config.toml
n_layer = 16
d_model = 160
n_experts = 32
experts_per_token = 6
d_expert = 32
d_shared_expert = 0
activation = "swiglu"
moe_layers = [2, 3, 4, 5, 6, 7, 8, 9, 10, 11, 12, 13, 14, 15]
router_score = "softmax"
normalize_top_k = true
routed_scale = 2.5
balance_loss = 0.00908
balance_bias = false
router_z_loss = 0.0001
n_groups = 8
groups_per_token = 3
init_std_router = 0.0166
lr_router = 0.00121
n_head = 2
n_kv_head = 1
head_dim = 64
vocab_size = 8192
norm = "layernorm"
norm_place = "pre"
norm_eps = 1e-05
positions = "rope"
rope_base = 8570.0
rope_fraction = 0.75
qk_norm = true
attn_scale = 0.125
tie_embeddings = false
parallel_block = false
init = "uniform"
init_std_qkv = 0.062
init_std_o = 0.0694
init_std_up = 0.062
init_std_down = 0.0
optimizer = "adam_variant"
lr = 0.00249
beta1 = 0.9
weight_decay = 0.12
lr_head = 0.00763
grad_clip = 2.0
warmup_steps = 262
schedule = "cos"
final_lr_fraction = 0.1
batch_tokens = [32768, 65536, 98304]
seq_len = 256
doc_mask = false
train_tokens = 334800000
steps = 5541
dataset = "wikipedia_en"
Below are experts of layer 13 (counted from 0) of a mixture-of-experts language model. Rows are named router (the router's row for the expert), gate (a neuron's input weights, with its number), up (a neuron's input weights, with its number) and show model dimensions 0-159. Each number is 500 + 25 x the weight over its row's rms, rounded and kept within 0 to 999. Numbers have three digits each.
After each expert's rows: "mostly gets" lists some tokens that are sent to it at least half of the time; "gets" lists some tokens that make up at least twice as much of what it gets as of all text. This comes from a sample of Wikipedia text that the model never trained on. Tokens count by the router's weight.

# expert 31
router:476502511472536506527454459502530463503509513525508546510509522470512534496469516530540477503510500509543516483490445527494526506513531522504498476501489499453514475523482518514481497496453479471518471513500532519542510481482487530449450507520456496463506498490483562537554499530530501496509480493450489472493510515514497492525476517498474544578485489501468499501492511500530482501491454541468514493443541469511485480528495491457510493505527518506489504502519485479503463515531496
gate0:533440494510495480485525448517517497472488514528482495524524500516469563507530500500511457519497491442510484483472467498500476471489529523470495504492534514485493468551461512464502511475471518487474489523473480484490474499445544491454488501506509517471522486530518503515540517523477498504513513520452492530553521500525547513488476471479461516494483522518509527515468528495505466480489474531492481507510518495580522473472514497519491498555494520492517494502549513498535481463526505
up0:555491538534481527509530524471461478499479511482492492533489492507528464496492489479480499499477496517496492468515480490455478493551492509500480462519517517487480560474485499519512485491494496473450518485528493477485518483560523503493507522474506522525502489552502509477477524486515482490438483485495469523510491525457525499475491507488492503500510455472525491512533547509458504548528499479543503505554504529486435522447521517560481515487531484488513537502490532485473501544526507
mostly gets: " MPC", " JPL", " Total", " Year", " September", " In"
gets: "\n", " ", " In", ")", "In", " Date"

# expert 17
router:478485491496524518514496478510516475526504522506491505531508522429495500522456512567579513469521517532515516507526460485484516516499499533492498512538493477472550526481478523454497487473449468513487484536493548524541525523523489509480474509518500501494521490510542542489542516498509477520491499495455503491464501486511511456527491505482483515504503475535542491494486525511547485486505495536506499526465508473515494496489525496443470469475520502513469509479467458468506456498517451
gate0:529500563526542532476469550498527507480489499477491499520477528514484520510465524514533528502503518536535480531493514525448542497492533527472526519463459519471524495455469479458498469478498436497496478532501520491524553498486490481509480522510446505497513509471544500466505537493499526496480521529468479494484487508507494508488471506488457520492511502488517491494472504500471534453482481540529531469483519516479495502489498494518497537487532515503483519523516485463574523452497497
up0:510471469512493475526479524488534527533515508497448552470499523542484518506530500508501498478457495498500548494524449498511526511459512457522496492508476498504499515517510494533429508483503522458465520510516537499518509492497538522465465443506494450494475523503491549553519493503488477497546451485499501498474543510489480495483506539508504500567499446506501499495500519492516495515497504547509507549505468496496530506527519480535528455499513511466501465510500516510511448523501486
mostly gets: "ations", " music", " government", " program", " area", " life"
gets: ",", "s", "ers", "es", "ation", "\""

# expert 12
router:489479486474524497529502466514507516543468538512497521490491541437478552479459503513503505521494477531545506476511471513472517520497489494485481497522507498481507494471499516465521460474498493512499466549498535529542509494488512536458416509508517480481541524509504498542544517537517478495512473483523489474469523503494523476517478546503459509572499469538513509484458525513550481515472496504492489542494520465485503496488533504468476494498532492532507503462497492471506476509517470
gate0:517480471476480486486496480510508548503472466490566482492507515538495484463512502508486471530500493487504501513487520573478506506541473525513501509563507509493508507483458486483464514522491532503516487519527469525548457528509503529478495532464548498514503462529502538489485465500517470559501455471492489518485536487495525498490499522479466511486532484461505526500528542488479497556442498482518493491463486542465521503464502513472546491494503495499484448479467482509518498514510480
up0:481488479498510464493534454489487470473509479513511504497492520527522514497471461504504504478514516511502459509515428500509541530500531511470514484466457524498475495523502502482507528483481495550481472490500500493518492482499476511517508501480508493457514519513524460433519544499487446510483499508497509530545459533475465506508506533482507532523532491553450486504482460476494547511508480526486521520509531519479519502516488479547523529476535494516545516507515533516512468496443568
mostly gets: "|", " |", " —;", "===", ";", ");"
gets: " |", "|", "-", ";", ":", " the"

# expert 26
router:474524490500532474519512492518527512515488537497468491514473516468470532495471525550547515511549518490535497468510499492490530526488482466531457499522502482479542482495509508504501518478490505478484510532491517523532517468483519539479455493489482494474497528469514549539540505529492477540480532482451495483478481507526491477557491531484471514546472499518465519460465492510495516531548484499503462529460496463493493483489535518474507519476528433517509497455484460482512507500537490
gate0:474556482475536503520549535548481547500470483514526454523492482466490488471519538550500450507506510480512508483478511511496493522481486469512477529498457538504503507494517540506476514499486484493484476427517560507491509457487549506488497470499487473491476502482454542477522456458501509517497512509463504508463506486534494524535527534499480517548532479496466487495475498489510507535494462503504497474508504516516486514531538484503476512507460488506518470524461448537518499496499506
up0:523488500526506501525523501511497529508466539473520444503481497490500569465480493512491504511474461551526489484525508468496500517495499491534499492533496555516519515488509485492482471475465489488492466481487527482488509465534502498506486489511503488483521523514509496493483567513495531572503539514484508506501434510496462512517464531478464526483520501485467466493477538551516496515524469532503506476531453549485437532468531494481513530508464527483527487491502470495513458514477495
mostly gets: " is", " was", " be", " been", " became", " dep"
gets: " was", " is", " as", " be", " were", " are"

# expert 15
router:472483473493481488516505461503523505548484547502509525499497515448489527483435537530517519508546496494538503500520459521478509521509478485462482486514502493486536500464494501469512479471486500499466475537485516570525516487520495525455424495519519490452499522511514514516535478541514505483533466488522493477477517497496474478518501546517465518552490451522521508467463494518520468501499489514480507526500532462495492512485541494472478489504535484522489508458498464487506474509540472
gate0:463443499476483496526526559542489496527483483474512461499503507496491513439492534511491509527561526492549510499495527517490474489508510513514493506507485501484490457492492532534469492502524534464493502497512473508481499501512513522493479511514493525445494469507461518504456531536558469489511457522505495540465544500478484493484546490508500480492540474503555513445493513431493482509468485486485527488531495509501512526483459503467513495462500545491497519512472480505514532486538472
up0:505509552502474489515528480509491460451460526474500495500501490518519478494520490513493494453506482508477515507503491483507493485507487509566516493506453482526514510476518484444446432523520497477541494510529492500502512501473485483499498519462481479511516525506503467529481533504505509472476521506503439518501483497531496511514471508516510515467495567521522460522497503507452521480541496468530481551493448535491523503491503528525504488533488497449489573493513541526527531505529519
mostly gets: "==", "|", ";", "===", "\n ", ")."
gets: " |", ".", "-", "|", ":", "=="

# expert 7
router:509505500501502489509509527526523483549513537491492525500527532503482557522468504544545524505527494539538524483497478523486496520499504492482458484536501492468530505456488518516486485469466476503490491500508501511555507506466502515442414483517474500485505540491518506511523508543530502501529510473419494522458524480510486502540486533501485495571509472478510466491484498497493493478466488525496470508489498468525530504492518493513465504503502480487465508491476510440511450488521478
gate0:509494478520474472522526494558505529537540501535496489535521478532526499465472467519484497480490501499501537520438516496525478488485526504468541508479471526468510471526514498526470547525507506483505536498472467514506488474508478511496456533481536489565481512485490445490491487468545465478485525504489496515462527511469493469551517488521512536519491481508474544504527527479525465492480468469514494525523481462484486480532508520519491503494553515516473493502540451469467514507502502
up0:514489492507512475488501493499519537503548498511500470537500481501477483498510550476485485563490547448505466520504538482473468490524471516490532521503521505531488513513468543531478486499518490523482533491523512465545569534531510511514533441520483497535504491505521476524489499507484501487524488505493517519488552524475532502489438496526507477515467483488476458503482511485475508482514489555541492499504459512479500459492483553512460470489522514474525457532478483497510518513477456
mostly gets: " W", " b", " D", " O", " P", " R"
gets: "\n", "-", " D", " C", " ", " B"

# expert 27
router:487536498486536502501478480502496497533493549528479507489524505461468524503494500552519503524532475541546491472490477513469512514497463505461455498508519470469530501502473512499520459478471466485490467536466535536540497513511521543494471499538508481509523504504514534533508468537540497493521454460425483473484514489502494459505485537498473515549488485511537459488489511515521507505483513504498484516498528473518521506489549483484535484510525485538500505512476468450516473536506455
gate0:497518476465576517487549482500499524488496541520458446517498468505511496499503492530499502511523504484541519506458522451478484465494432492508502512476474495501511492510524503511518490506519495477484517533512507537487474501518486490464494501469524495506574534491478483526490508487503471476479480487494536482523536544501495478462510514557494505484510529470507455547522490505514495530506496472437497469513575515515492484496488455477539516516532487520518501470506509477491540492471513
up0:528501527515497501522539505460500523499514464473525482538475499508510517492494503507507476521488508466516526514494485476496460477550501540495465506518501515509541494535460512506547511468459478469522501509525499522461465501474480501506513529505502484527538460535514488487526492515495494521507507515486488467500461497489492448500469476499458470512480497521553501484536503506538460510553440512536474514492515546497491536469536542455487494527548520465449461478502522500496446485495484
mostly gets: " his", "The", " its", " their", " this", " the"
gets: " the", " a", " The", " his", "'s", "The"

# expert 29
router:522507470532549517497462474506464500551506511496478518507485491482460566506517504523574510491518509514536509471517462509449508509487493491476499481531519507491522508491504474489505456468478468514467489544494507490542513475518499526460452495512508501509491493502527539508543513512548502482509463458462481499474491487509497511513467531502473533571493463528535467496514508516535504498532519515524478521491511449503491477486521510456474496511507503516513504498488472460496465520511437
gate0:512535503500514475464482526526483522472533470481477516506515514530508505509500547500520479476479515536496476511431510493503499493493487472530549470499529510505499464504509468555495444526480511497467527465524451472512494497524511470488494515459506514492493525521490523545527533529505528507564509486489489519504511467504497485531524527464483488496523484472519475499492509490494489507504515534555490479478479477519528495485536517470524504480492512424525510469474471501440466478548539
up0:539479531535501500474490521540509506528499526495516484483512482461507497461511567558499496538512514530440487481501520507507478486436502476504495501490470499492470468511556520495460537522508498479524506535463540522491517500524450535471531495478507523478500496472516443487514524503511500490545487521507497474526510498512493503489497514473506494496492480517485514509503439454529471483463507496489546505482501476507539462484508498506501472503514468500544507454455513510498438457481491
mostly gets: "′", " 0", " 20", " 9", " 2", " 8"
gets: ".", " 1", " 0", "1", " 2", "0"

# expert 0
router:462542506476546498496482513499506484517504539516503539494526531473481524488471512473526528553541497528522506480485441506501512527468508511485512499498527454481499492528474497462510474489468475478491496538481549525500510489487519568463461493547485480503498490487540518545509469518492491485514479474454500487455511483538509485527494519494464531552485461509508461503465499529542507519494485529479476532485525487492492525506530486474493470494537485566499516493480490491509481511540472
gate0:479476506457459501503456498503520479510497489539508524467503479470489509497492545496513508507467471510534501476519501488510538521481522517466511477514506487563505473510492508490489466536497510548515527541503483521496470437460502531494464519508499477444511549492521511519541477518453508517493482482464459497528541522513516538538483496454463546515502508479469460521504497518531516478530469516494494495492473483501519534494494488478561489510467467551490534497489529479510478521532505
up0:513513502491467510484508499462514554507498485488475489474497467481509510501505500474485529573496408526546501473524482463541522523511478487528526513486526485501498492515533493492502514526520492498529550533451450512512459503510521536491494537494517521447519541476505499515517468506500502502518454517492458515508521549455526499496509452450515503508505533494476484479516472484537519490466485544487512484504482484476510471481459514504505504514507497552546509491510497517476498499523526
mostly gets: " at", " from", " with", " on", " of", " during"
gets: " of", " in", " the", " by", " to", " for"

# expert 23
router:496504486512491482523506464523533469521520545505483521494512578510454530504490493534571516507517495526506504473508465514498483543530483520493473519504523479493565496461472493460523469473470473489476485541462532507513479473487500523458469490510494481495502543512555508508516499527516504483490464463443502492496520469507513460515512548521489531554498497503498517494476525479492492493514485483503500510511521450484492524465541508484500502489521497535487498474471476439500466516525485
gate0:473558478502504498458511446542518509528492521499456482489480483520502521497514523495509493501480525565506504472503488505497448454494501517440525540493502536549500482535502475538493497486436533438497532480498530463455473463464485490493526511502528450471514526546502531501517475495492507474484481498484477534507445488499509478452486488476468498523503503494500518531466493492535514527526514502475539503511501468493496486506502522483549498508505533504506517493535482521474504488488479
up0:498475517492516480497507517506463482492516521498508485498479480501500502499501525485467492469561456500474527532459494539503484494485528498482491487498492497522486440479498504489490499531531497489480518523504512502535513543509521520475524473508463464531471521496495496525528552481502478502524557441487498566446440519525515549555471488482501491515507463549516508515472485519503508517493468515472464494434504475509503486517502537491507480453468479499493527518502498541519500462458499
mostly gets: " \"", " un", " where", " (", " After", " ["
gets: "\n", " (", " \"", " un", " after", " where"

# expert 9
router:490489506510493514524503478516519494522497540523507502498494483429502509520479507546549521509544496552557512481519475495507506512506452520478454472514479466456555528511446532468522471452463487495507474519492521543502503505498513532494473498499493488493521480487517511498498504528502513536503463433446493503469499498510508477509508517491473540531487476556529472478497520519516494485504502507516480551461540488493455521472518463480505512509530496530478519476501489453484493495512468
gate0:526497459504476488530479517475518497518512510471493511492493490517521495466489509521502493555500473531486497505508536518490481479492458501534499512492517518499556508507470511505502506497514492467469431513494530533498473521502485524496520513493482442514489490477524476487451482508517495520491444481491473497453540462474526482481525550505516493528502434513529542474520513456505537458462503512541470458543534500481521506517549538536510537518508464493517500509507483467528465490531508
up0:491469483508518449478491497481511469500520512498470497490545491503533475490559502497484498530503506465479509494530492441515480503489507550547506513493484534476530490485519508468460498511487528530475478473478534484497506539517491510506534534498496493522487507522517478452452487497494514451494494470495468484461508451482493447519522508501465527513525416518529513491501468453524538479472509518550491471514504487522533495522520515485493499503484518523554528477465519514510469484536532
mostly gets: " who", " they", " he", " and", " would", " but"
gets: " and", ",", " he", " was", " He", " which"

# expert 25
router:484496512492493498505497484493499511532496545522488518494507531433445525509501484532515513512523475526535480488531448521445524527496494500472495500530485493469519492499485525462494484491451450518469460528487532509535510523522512533502477508540511501507506488493523530527529470499523464494493449454440493468479516498500530479532476524489474527538484480517534470493485510521540506502489499514493473537486540445539523493482516521461491491481532502516482519495477484478507466519530437
gate0:516484514500463472512560494525521481517551499533534502467535508488490483483477529527480512512516502489511485500505505524478534479494506477520493507475478509501497482486502538471474489501444496514481482484540481544534540528506497480513519535493523530484522569475474505495534470509491482493519482494426530502514499507513555524487502492510469499489492475492500447512460472498475525552429480523507498501473528485536548554460470492475486506510514464500478497473488488467526496502477470
up0:512486480486476505456479502523490513495542485460509488566502505473492486520507524445504538474540493501527509495491476523513521471505507495542451492469483511503493520502512495523500530509466493514495487466485476512476496514490464489503501520534477511497493484490529522509450492509483513562494484511508488457505496505514483492563512530491534516480479478539505519498527501536467474529514499457529455465476503514488475466508463491496461583500556488470533483517489561501457476466490513
mostly gets: " his", " the", " their", " its", "The", " this"
gets: " the", " a", "'s", " his", " The", " their"

# expert 13
router:487500509489543494487478488506500484511493518543465544492496507483505550519474516520549512476532515528535526499531475473497530503491495533475516476507505472479517504475461528467504461492479482497492499550504550515499534486518491544439446506524501485495504487518542542489515510520507491485495476475466532469501494495511504472539486533502494533549512454521482472478481528486558498479514484520518494554476512473535508491507539473425490484483527527505485519496483501465531464518524483
gate0:489483539531478454483511532493494513521490514512508450497543469533519489468476455518494464487503499532488476546513527500507480456475546523535467459485449503499448478501536462521455474473459500535506490531514484525494500487507541509488476530494524484490491500521491493457498514510516507468488517529525555492501504534459519557489463529502493484511496502479478486467459514455528486490516519495512500538515491528512498508525492450521486523488496533454524476493477477519517541474523512
up0:523440534527512514416482512534529486510493496525474468468526542497501513496555453498506467481466514486528522491476499508513508535498532536521501499522459475479504526489511495509513532515503495519458524501538475513502475498493498476518471512505471492453482500510460478486537529452464511522502484511493553495454503520464497507496467487498477529513502504499483472484462495502549503538500529486510507528444496533489502529491459495459465456487491523485495547501493480474503490461532516
mostly gets: " Candidate", ".\"", " mm", " Nominated", " —;", " ft"
gets: " |", ")", ".", ";", "%", "\""

# expert 11
router:489493509473526508501486486502492476535513548497506533498495478498499535512497510536548501503531489527514519500541461499500534507516480512517488493535507483465507503474470495474498487463477471475496506513494513510525496515493515551453460513508490491513503506510495552518517483515551481493534471445458497449471479522481508474522514542489465506539479480509496494496516495515560466476529484502504478531474539439523488500487551488438487509518543501563479477476484498449523495531530470
gate0:486524526477439454553475530516488496528465510523530534481499528551473472512498493492528480510543522508503510522548488519508481473514508463527451558543479486491488486451498468443516503489471503534488524522484488479496504523478546499463474495445495478494472501515504539512509502505519483521499517458471477496468511511512484474503519515482494479521499468503503483495529488485515480487504516507509536519478536483535468528479504500479489505490535463496482512476462520483565476531541539
up0:513555478529541519444502495497528449457510523511501461525519474463520530506474478517500489481470516466516504493471465499530549533522501522485511458471494495495509548510496547561485504522515499439503460502497510528485472468500434489496482506552477495491538504482493473480495486508504485486462515529508538467520519491512500532508511488504518476498523526526494514502471487527489509519518477520505516500503476536462533481517489499494497479472485514500518496487564455520481508470475438
mostly gets: " December", " February", " September", " January", " July", " November"
gets: ",", " 18", ")", " in", "19", " 17"

# expert 3
router:509525471491506501478491493522501512524495531522477499505501497467507497482465493488543527549524480534526538486520464503503524511487487523488528512526515506483521486523455507457518473464440487489491483526491550525518503492497495539471475503530480477476481506493532527534517480528502479499521497470452485461464541483516506468548495511543441510535526475514495464503467504509518480541498473513485495553486536446509482506477532505468500511499545494539481510461515483466512472503526439
gate0:495478531476543521508472470471553533492520482503503504523470512493538481453541472488507483531508483489487495471471504496474494514496500462496497514499512490513487473524519515494521497471506525508517520500517501479493492492510453498495505488485554534493469473528482491514500472498515471451472432501495526463446498512523536514498483503521490516548486489495457436513477573490507523489508529460520500499528524476507486502535505475452520542535536535501578485523492505505488490494508458
up0:497469499496495444530506521454515548500489487484462508526481503504505488510522484503475534508469483483466482524497502464519483485505550489508492481494503554481503498481516541481491445506495502473534488485524488497535477503525521500526506541530487493487514505476510515502496549482457490539536529510492477541540475479508492554501447495430487488476502485508536508501463466492536471513523490567505460494511518545519533500521483485468451480480490470504485519469488495527469455505516531
mostly gets: " from", " to", " with", " on", " have", " has"
gets: " of", " in", " to", " on", " for", " with"

# expert 4
router:466483518559579490471483476540475490531467528518483530518497481515455548479514529533547523502510483507550510461512475520491488534523496496479489468521524490485525488526522470510507478461484494486497481532495538515543532496490497533453413488517501498488486519509523520505529510507505494497499479495440499511476501517503478485526494539505473505550500491493515480477519510522488511470516474519502489512461509445522472513521494500476510475491525492515481506475521505450529471512503453
gate0:476493461519507447475520451502499486487491538496502480507536531498523511534484513525506482525527510503476496540489479486482486507503535508511522476430539479490518543514507471495449484482456509505490479491503499489504483497478532470538493539518518459501505461543547488457523495487496538443545531459502488535491475528501487499521520527498467504484478507473496515482470490487478547515503495525466487473526509521546522499517533477511475511534475510533476461489516499507564508481551490
up0:530487525470478495538452556507517507490485467473515517537489483497502485490476528511491461475510515512521511533505522508502475485443545482490504498493450527490481512494515531496491489524517487499442492496538503526485543529503505508492486535537488535521483490517533477514527510480505483465536486483521536460479522472530513509508494483491526449490522460506499546521494519542491462488514528458562520470476555528451460492498504493484531518483471540505497465515523508472511489496495552
mostly gets: " ", " r", " c", " 0", " F", " Pl"
gets: "\n", " ", " 2", " 1", "–", " 3"

# expert 28
router:503507479498542516503465478503484495534506524469494522529503516460496544515483488493584518468535519496517504511508475495474498526513487528496459477517505473460530474510469496466530494454458499508493500517501534514526519505502508546466460515529485512522535479532547545486517515503529503494496497477479505473471494508517512481517477544491481524526512471526531462473510524538532490494517481501508462522479514474504475497495539511427492479523524497539480508472475465457503470511543444
gate0:456527538490484447511502509510477521535507494499515496492497496519476526510482479512550540523503523505465501493478514508465523434460506482509458511542500532543517463503528488464489480462540529500516506502532490493485552496503462522488488491519534500471513515429482526530498510520509525490491497533489468532535459495460524447505503520449475529496499510493486467453499476476475500507506474489507488487535520496492492494489545499520495517520492447510552501548499538473510488510527475
up0:478528483483506493477491512506505502540535530524481559462481491503489507440517523498527454475509504507507466495510496487526496533544507468501530516504469499498483464519506494563508480520473508519498498513496557503470505508446485488498511499476504559475505504520535503491527492512504545529484496494485515508498488510494469476503447496537450485473522477513507498498468481543478528509503539522502499488437512499546481472513512480548491485488486493536486500469472457560468433518504528
mostly gets: " York", " January", " 2024", " MPC", " North", " United"
gets: ",", " United", ")", " States", "1", " 0"

# expert 2
router:512535463526478478490505496505515502535497544515480498514474489469501522483503500500533519548539494551520503503523490505502530505482504507495478494530499491494548500509483538450507488473441489495491492554496530540494501491489486544462462480487459485483491503493522522510504512545492487490547494441450474455464544485519495483539506526532450513556521475515508493466479505511494500515470485520491501529458535472480483524488550489489504527522547504537477515468535498473502486514510462
gate0:500498517473499476448559494546513478495499484506477474490481479488507536491510488475528524541461502532525513473500488521519541466518501489486515497479491476513533463501481531496472568488516477517514487560499497482503465458425481540517462522501480476515504496532507492473494467491512487485550486505497470491532500520483509532525510531492466513589517512478483546484482506493503463511474530554496535493536509509486513495506527520506519487499512518512502512484558531517483498479506474
up0:537481491574533484533480534489480482532519485510508508499523524498503472477479501531471487449529496472536471510502478496487473519480448502453473444504474525497465501503456486553503470509455535545517456508492507528499491534553516501470506451490518505491551515481525458487521523528518454490462516505502529532491489527516523473502503492519526534467507511496548470531486472530507517501497453511523475503475510480490538527484490469498500479496491519514467524487492501487511486519481518
mostly gets: " have", " has", " had", " to", " would", " about"
gets: " to", " and", " in", " is", " was", " would"

# expert 20
router:476481521499503517488454449501508518518502533521531532495478515503479533520515476502523516497521496511528515510491465513481503549535474504487497520532516500465506514475496518459518505465451510501494472561478519548539507480498490527447426479499483492503507526489503515529507472482501519504495488496462504486474541495517468459519499523512487531552469484531522477499458538537503484483493514529502511526513500488490448503480532505485527496483525530517472553454471487495500467509574471
gate0:488484462482475555528483540501515550503527509530471484520486487516522467460493477493512546513546474526500482521499542484486485505533485533470490505495475458519514514547488472471486503478507499491529442549500460507517480473484497495573485433500493514489516493497522554497485483497521496515458519518509512514484493490483505524533539487485486505455455531517506488509501523459490510537523439538473473487557501505491457489470497509521515504470495497497479472497506478517495503509523517
up0:544512516518467503501491479510475481502471512490528506572534502498495497528498502496487461496512484519474515464545510522518494470485521487479505489524488510523523527455454484505548525524485486501470520493449470466489495531530494492476537507501538507507461494509522475480526496504520482499504459492481507509454501525472485473458484486493505508492541531513492456466483488538523496506459561510502502452496491478537513506481545537483472489489506469482520498491503500485548548574478557
mostly gets: " (", " \"", "(", " −", " $", " +"
gets: " (", "==", "|", " \"", " ", "–"

# expert 30
router:447537497475507475545499474524521484516529506532483526499500527484474526511483521539551505500483499493520476476551459485491514508501521509483497461512511513504513476512472527486495464492480471465483480520482494556536498480495467531459432493513487508488488526476516529519539466503514487487519470479438502470513532513538514539511499539502490567564478482486513493501481485503530448482519461518503479497498544464499521512508509472481523469518534498520472509499472514490471468487484496
gate0:488465437488491546483501561480483506518496508513483465470475476457465536498500513474497477531500449524505492514541511466532509546569514485531515474504506512490516465508528512502489486485498524490453479492508483533549477524496515485497495473525550533509514489493514511490508497509547510542492529509479519522549525540487506526513461477490507482509533448518483513477511496473515493483491481494510508479510500564479511493532496472488469461479549508475539514508481464476473535516488480
up0:447549499445474529526497510512523504511482490475506503472486524491513483467500499546507489468476483516487468483506487506507546514512508500507468488514518527519484478539499483527452498537470549448502499483471476453496492519484484494509489487524488521493499542517506515520508509504529523548489493520440449508515516513479483517534473512491473523551497497532504548534469478505512520530473530498470513486515540506524552468517450449458528547499476500501458512482522471529500486507495525
mostly gets: " JPL", " MPC", " Total", "Personal", " Votes", " %"
gets: "\n", " ", " Total", " l", " %", " Country"

# expert 21
router:508476481527512489502503486528514491536505518522468509523505486514459500520485501555555524492535512513515542453517475553491477484463483500494501514487489486499535512476505536448506521504472447492495495511494512518565478479468485510454443518501541486502502486542544494527568463516503512510505499498474467492470556501540471501510487518499497521540477463524494477476490556507514479494474486502513485532499500459499483491505505472477468498496510481551485494474484453473526516521530494
gate0:506520519534445499449505484497494550492517546515481450517497520517516528445525498493528442510485500507520489507489464547489484477515507522472523485502520514506505502484505535489432512520510516563459472505477494481552496540507505497518491472453488465521496512522550506470497474508465474502523483506505470490498489505471529530511487493516512524531526519527514478545460519456538510479438530487482497514522500478509458513500519507512474489477493501533530489475498452500462514484516512
up0:529508494459475490509486480471464567478477526524463502506496537498523485489496478515518493484480550536513528527529471498472513480531516487484522502532506508497521537485513493487446489516478517517515491487474477485512511480472495480486517482493512489485472505553511496481518453486499507528551513487473437506505515541492509532491492500533541476521481509476484496532486461457500503562511563522491521520525492487554498464460549487481479451525501463499512466462502489518492504542475504
mostly gets: "/", "\\", "(", " [", " −", " $"
gets: "\n", ".", "-", " (", "/", "–"